python train.py --num_hidden_layers=8 --n_experts=128 --d_expert=32 --router_score="sigmoid" --balance_bias=false --lr_router=0.00191 --norm="rmsnorm" --rope_fraction=1.0 --parallel_block=false --init_std_o=0.0142 --beta1=0.95
Below are experts of layer 4 (counted from 0) of a mixture-of-experts language model. Rows are named router (the router's row for the expert), gate (a neuron's input weights, with its number), up (a neuron's input weights, with its number), down (a neuron's output weights, with its number) and show model dimensions 80-159. Each number is 128 + 24 x the weight over its row's rms, rounded and kept within 0 to 255. Numbers have three digits each.
Before each expert's rows: a language model's description of what the expert responds to. This comes from a sample of Wikipedia text that the model never trained on.

# expert 45
Description: Adjectives and ordinals right after the, a or his, naming nationality, rank or order, such as first, former, American, British, national, main, last.
router:100094112136172167124137071123114115142123150125062123147113110155143115086042169130153148134079133154106137101137082114132114116154137127108145113108121138143136100156153079149131109147138119124120184120149079162117075139128147129101101107
gate0:119115156072157138146117098130129135126155157144161139102118150138155120095116145135115126145200134165140146095112154115170146143168133121167130118109134134134087124140110149164127129152112133189172122154094151113056129093123140150142134061
up0:137149126084166090159118151118138112103148114117153134133149106141093135124083132100114128087114184165097109122154102123156150143116146133089133103129123126134157116146102094158145074146119114139141141121189121118079137099139102131128140170
down0:175114138140082115121110129139109161128119114145090156167116135108109116139132145136107141124116139158124143137044096129125078153146086145118131112156143128127092126110138115119129114139118148115140117131121124145088116153107154133144100134
gate1:104090122136109091150151145067170104107102124102126123072101132134122164134102141120141162080048143148149122131138103134153122122132095134151120108111146138122117116085106141106114115149127106104122151109146088114081136122153139088126108127
up1:099162149119155127125108097103142109088102156176139077114150107091170134122107077146119156132109129151098127145136113120134142153145118136099110125136125149140136120120096121109109115108106120092142139164132139141144173078148109159128159144
down1:077131125104132144149117095115155127109112147117133140147111159156147148130130143146133115096098119094077089145150113134110135117120143143151182093153108105154139112122147116117129127120155100146111093068113128153176112131121105125108130086
gate2:113094124078106136120117136081152081089094131141124127184131162096140129119116149102150146161115141118143146140107110087080166089142110144146153123172093139098146098121100112150185134178182104112111101103135126172124125138121142093118138143
up2:116127091118149109095129108135126150137136164149118149143134098123105143151093126106137147098122142101140191138155116176077137093150113184153158117155103120119112138100127129086158101106160159109105120132181103111157114149108138104109115146
down2:125124134120128127164122153133164126127161144122146111133130119172149118147136134072118186144141142140155098076159102128116166139149115151121079121108162089119154096118128148097090129127117119156140172109147134110152135108132140145110077107
gate3:117142185140148137187150143163089122101115133165060162128116143168107150088113160102104138151160095135138108119085126143183138127150125129122128117088127088111152115145137161103143147109125130135102120138103158127168116124123137110101124129
up3:130163138108146093107108067088140101108141119100187151107148098173143117089075131134111166148129103087120170085118118150130131117118108127138111161100106117098121166184091133123126133133108145111130114148132142130106143128061112116140138108
down3:117130118134097159101099121125129103131132102129121112156115113145114100152105145117123114145100149154149117089144115095107140136132113134145121134123133184152155163125103156108153153096073106079135151075148104141176115139139118116139111112

# expert 61
Description: Pronouns and the first pieces of proper names, nationalities and acronyms, e.g. him, he, David, British, ESPN, Syria.
router:104140151182127126112101102139145159145108139087095123153111099067118133091134102086142116163106128114085136136126145120121130111100146149087145078124109156144192123124155105147120091124147114140116161140152124137117109153150178104105103109
gate0:113130150090122128140138135152115164142124187107181147128083168126129136151109180115102111168136111116106116155149118131087113079107086108158084099134121149145068123150156119128089124131128112112137104095169141178122109085096125125126083136
up0:111069076134131109132171178118177154122109137136138153124078146128143148184128092129132119130140136126124156095151077114129127110141161143110143146135146135090140104121107147075110122101170164115102172124138124162114121172147111095134120193
down0:105072138107112129102137138122078080093170147073128131100107126150133107138137109176125104106167102113136158092118088136152107113115143111144120170113109154140130144101127154123114124066133123164105138141102152090129115092144158168122125134
gate1:082158153186136140109103129127187158107127146133147119130114093062165136104133095097171141112155133118155165116134098122088145119127161134133153096134124112141134141129123120146101128129156126123121100115109124149134124160118126147107083123
up1:156140130085133129124160105048084128147178118157111154109147092139166137103092110114162097158168131153108135110152115119079160155120128151086149162106133144171148156129116111120135142080117142173092138110136149169110149125117149121109140121
down1:127133115166150144115074106161114170107119093155110092087115127077133129144145106099132163149123134176120084107125086121163124099132079121121140140095112169165096152102138096150138160122114124106116133153116106140125137137171106125132154183
gate2:119127119162119114138111126104155090099104104147087142116111166125129142130119124103104143138116111113149145132114183153111115097153103115104136089136077137104150146127130144069126161114127117107124111105141105129139122128149114129124107124
up2:141171125146110112118137107127165129176161131114156096157143152083127111145105122102142150143091154113135106124130146123140124144124171121112142155136089123141157114126169133105139076125108110135120111102173161158109078132145147139106167160
down2:136099113115151135136101096107091139121113149125108083189142151156114116184155133068124096174112135098131110111150084100088103139154125115129120153129079141128136174149109132134151153180102122140155116159151108114103156128146131103126160135
gate3:107136154156138113154088094186128118133129105151108117091108092115093151114153097134132132130159115099135144133161139158168082147134104147137130099141094114134118154143145183165135136149152107090148120137130133106169140129166113150122094165
up3:098076159104136108109161147146127111168168141110106088124143116121124163115123131174116139138129110111109158160115164093095138095090156151100126149088124144090147126164125096153129119104098155120108108150135153103083123121158164092118115087
down3:121090128109099140148090131106086120138114108086102118090116163154112127151132148119112137141151144180103126116136122146158155154129115104121112134152123122175106094118102132119102126112120117135175135162113140144086120151145141138173144108

# expert 32
Description: Middle word pieces inside names and titles, especially album or song titles and infobox values, such as Alt-ern-ative, Love, Your.
router:117150136123152134123152116108131099138121134107123095090147135091125129116100089106146167183094128144123126165129132115082146102127169103106116130118141156123161124095116094129131091145126156151103125158166170135128108109151119098106109142
gate0:116153128143106172157120130107122113140128105168116138103129152151153118127136099112132120132153116128108120112108122153161138108124144109095108105140144134088150120134124164135150109152181146114133130139132185155124181167153115128140120078
up0:097128138131104110171096105097107139142112135137138128159141136137110076092158120136125136095138116159158074116119113131160129143136139156147152070111136107162057133135130130170098159109118073156140115143127121086116154156123147099131131097
down0:141167130107105120104173138119125125090130112122121128131116125141119140142124082096137150122169129108110121130140161120140090113102124113080105112117090149104115147065109131170154120090183116102172171119127087122108107129084114100136089137
gate1:128096146158115122119170113126092101119131127135103115122097136140112082135158170153136140088101121186163115145129121123088121169120156101126132128140132121129125114096139126133166125115151099148160145173147121081128113158099134109107160152
up1:140129119114144089125174125167138113104110134147111102120140172122123120090101100137134173158151157129122083076147155102089115108124127167120171170161155162114131098155132120104101101119108134131126107129082149087085106130150096092125141108
down1:116165151119135115141103168164148156102149088091105134101112150124134105161136160162124094097119085103120146132104161127158161153155115163146087118120188174122162139130166176087143118122111111158144152142122115116119143138149153102145111076
gate2:128153126097083131113142102169134103097133126122125136146125167114121100095094143150105128179113129090110147128083120129153176132138107177100121136136137142120077150162131115118136124163113142167129164142163131099144092137112102135146124106
up2:129155171107126113083091132158148097134125164131135086070188126099136174147161124147125116152086145111125138110139113100103147129157104154108150127128121111100109140124135115140133113165128147169099121119123111145129118140131091123097080167
down2:132135144175192160135152123114074116130117094110128124135095123103125172102114159092115152104139123124166125099126100096118113137100116113158150131108106109141125120127137144133117077113109081137114093096123108113149154119132153096145153108
gate3:164148135114123143155130127109112170097112124116071169105116137129141122092138097128149133158137118067125106161083160121141118121154099135117112094119119108085108107101094061136104113077146109125138116121116152138124147124096125125152098131
up3:142122106146145113154112135063119142130129139120106113144146117111176146144119151127144152146149116107144125131141152109157153113123110131156150108099110143147098149111138111109117137104146106134102181134130126139133110147117176148145102091
down3:120134087126107140140186095138116135157106136121122125101114132165171175130129112135129122122124149101113164108115102099122159103133168186150109134164143093135122155128109104160116124128097084097094121131127114076143118125159104077149099105

# expert 43
Description: Country, state, city and national adjectives in institution names, e.g. United States, New York, American, Royal Air Force.
router:113167166107167151127115084135111132145099151122115139150158093151134144093151136105135135124149124123085094140116117119144152152125147151123136114129116098141138129093140130148145108142144143149127173166140112152141139078147127122127111158
gate0:129105112151120137110137140139097176125102141116102133129148083112184114126153100154087117115130096102094164120133124127136156159136144112148079110164113120134178122111144117096160120169129153141135172144133110156140132078100151110124155151
up0:063147125110140110128137132108101116172141055152110128086162102082085137131098127146132135121122164099096146117125087125145139117133135114131115109133119166135159119119118151143149135100133085105113116135182120134148152160109158116133141093
down0:147136093158144136140173103099105125114110132155127171113092114151152128154116173121134099141165123137135148136125115123123130170128124089137181064108090146142073102135106140162153107109164137107178107077114104175107143122141103177115096130
gate1:114136115125127118122154098128118140142128140107147107173118120144111132130159161128078162146150109123104123110129144085123159179146161158134137121161133113113081087104156120122123129115139095124106109134113132131092092124094180120152090100
up1:117143126129146168110103154130089117157123143130112145129095102083146113082116148089123153087137084125165140161133122113132121101093131133108158165170113125137156149087109111123124105137134114134115131097116114128143165119072128175122127160
down1:101131067116112112140135135180121140134170163120150116134160105139141103128166119154162135149131126136124160144150168129097086129148133095156117179155139122114121126127174121159150147133068164151160147116119164122104103146151117116069148107
gate2:115130094119159127100147112113105120131104114154106130158128110124168123140135155085118156080101124119153092134119102106135122142138141146089167150141093111121122096114142138097115101133115145105142121136145132151152126095117113148138119101
up2:130112142104175118140158119095159169126117106135130075125117130114118175149144142134132156074126156142152109111109142160115134122126124131171164128133121117123110122133086114116119124152091139101118144124179115058110102137110091120105121137
down2:103143108157126130131148065117163090112165147126105129112121150155095136130101144102101100150157123112128086085140128140109091170137109146140140119112097136125171114155132147115081107092092123132142127086074130071151146101127182108151177152
gate3:123162124086135149117110133134125080145124162113169120124123104117119134119129128106118118142108112154122105107104131087102096106121102126096181091156162141145108133103163125128185144136150123113173165150161140152158134113112117114137168109
up3:166108123112100133138084156119076117086133138136102077108143138161163119171158117092132134120139117171131118154110135162119161104133115141131138138061156127148137155068079092120124140168109119139065163148086109114138083110160135088136138079
down3:140136144170140134137139145132102111157095117149149134100167129131089210134166126132086161116119116162110139162113151124114120119141129169105109096080155149075123097131130143136128111107114145073139103146076088078112136130128098133088105148

# expert 29
Description: Capitalized generic nouns closing proper names of places, institutions and awards, such as Street, School, Records, Award, District.
router:118139087164126140103104117124153132159076150129135118126135096122134126109140161121164087136113116137113148137124109126169142100106117124114143135144129106169139126084130058119112103129125135104109117130140112113097086141148129128130141148
gate0:136115163139136133093134151100101104134119131147112151160151109107166098116123153106082178137130102125117169128114113160090107117138156134131058129179159135124124145082116101127124126118159144149159128105129147165098142113090105144118113142
up0:145154122131123125164131125134148115110157087130195110115131090096180108108156110123148147147132175141106113098115122124111144113122070119172112137152079099162112146154143125073114152128138138133116104125094117110102125103146161160121128152
down0:082138104140141128087159168163180152193130145139096135136116148109116166094182122102157091118135139121085123166122090136124160126120173136134133119128132102129153182096117109092156128127074108145111176134128120116145120125090151155144155151
gate1:163119097137123103134103129171134126122106142106159149098127134150162109154151138126145098124173086095123140133122157130106123182077142124111149116091125153121133092106133116148126115120158140120148099134122141111163093114150143145148131123
up1:160158140081137140152139149153165148152132155137137142094128167116164142153120093102121137134137121150136128150081121125104141126165149122146087149104168123141146120137107096101153117126105190104117099070103136138155155120146095113128137128
down1:163109134107104132099125098102087097112162132111097162121132092117121121136117131116141125151153126116160158094135154143128127145132167105182184134127087136147087146148122142133166119099143124115089149112105105127125138082153106152120155092
gate2:116110098095109151129170127143141135109141112134130173147103116141161145089141122116154098138162119172106119124158175101142124072108090138148115125145121151123114100137115121097132109164179156118124146172144086118078127118107111126134127141
up2:102099120102176116163129114143132134101159158189130132178154121156135121113155114114166094121148122118127158117163134138102111116093102169140153134121151167144145152138115149092133137108172114126174177151097150146146105090098136185142140112
down2:133131124125147117126083117143119094110137088131120141153107131145135136122157123093124152101110099114173133097167113131126097163161126119150144147106126135153158178145114153120109121138097126144187161142128116155107089100136146114139127122
gate3:124107156134146138100135102132103100102137133137178123115143115114123107157121129111126115129168115144128122131121145111162152153138126184136105213146144124125056143170131096134126129090167127143132146173147100169107087129118119156136104124
up3:152118156126132125109137136150176120142144102153102138113115150107124091165180121168088162159150151112106091136149152095126081113095139116122101124142122098124117146073160156135101136120134099172095153094096152120106153114150104129143100101
down3:153160134118148122172134094113127129063146144084154146134107091150115113141139103107138147134091169085114096107139134117155128131115108091131158106148114147097110154141106143143137148129129138133127166113134116128103103124127136165126154115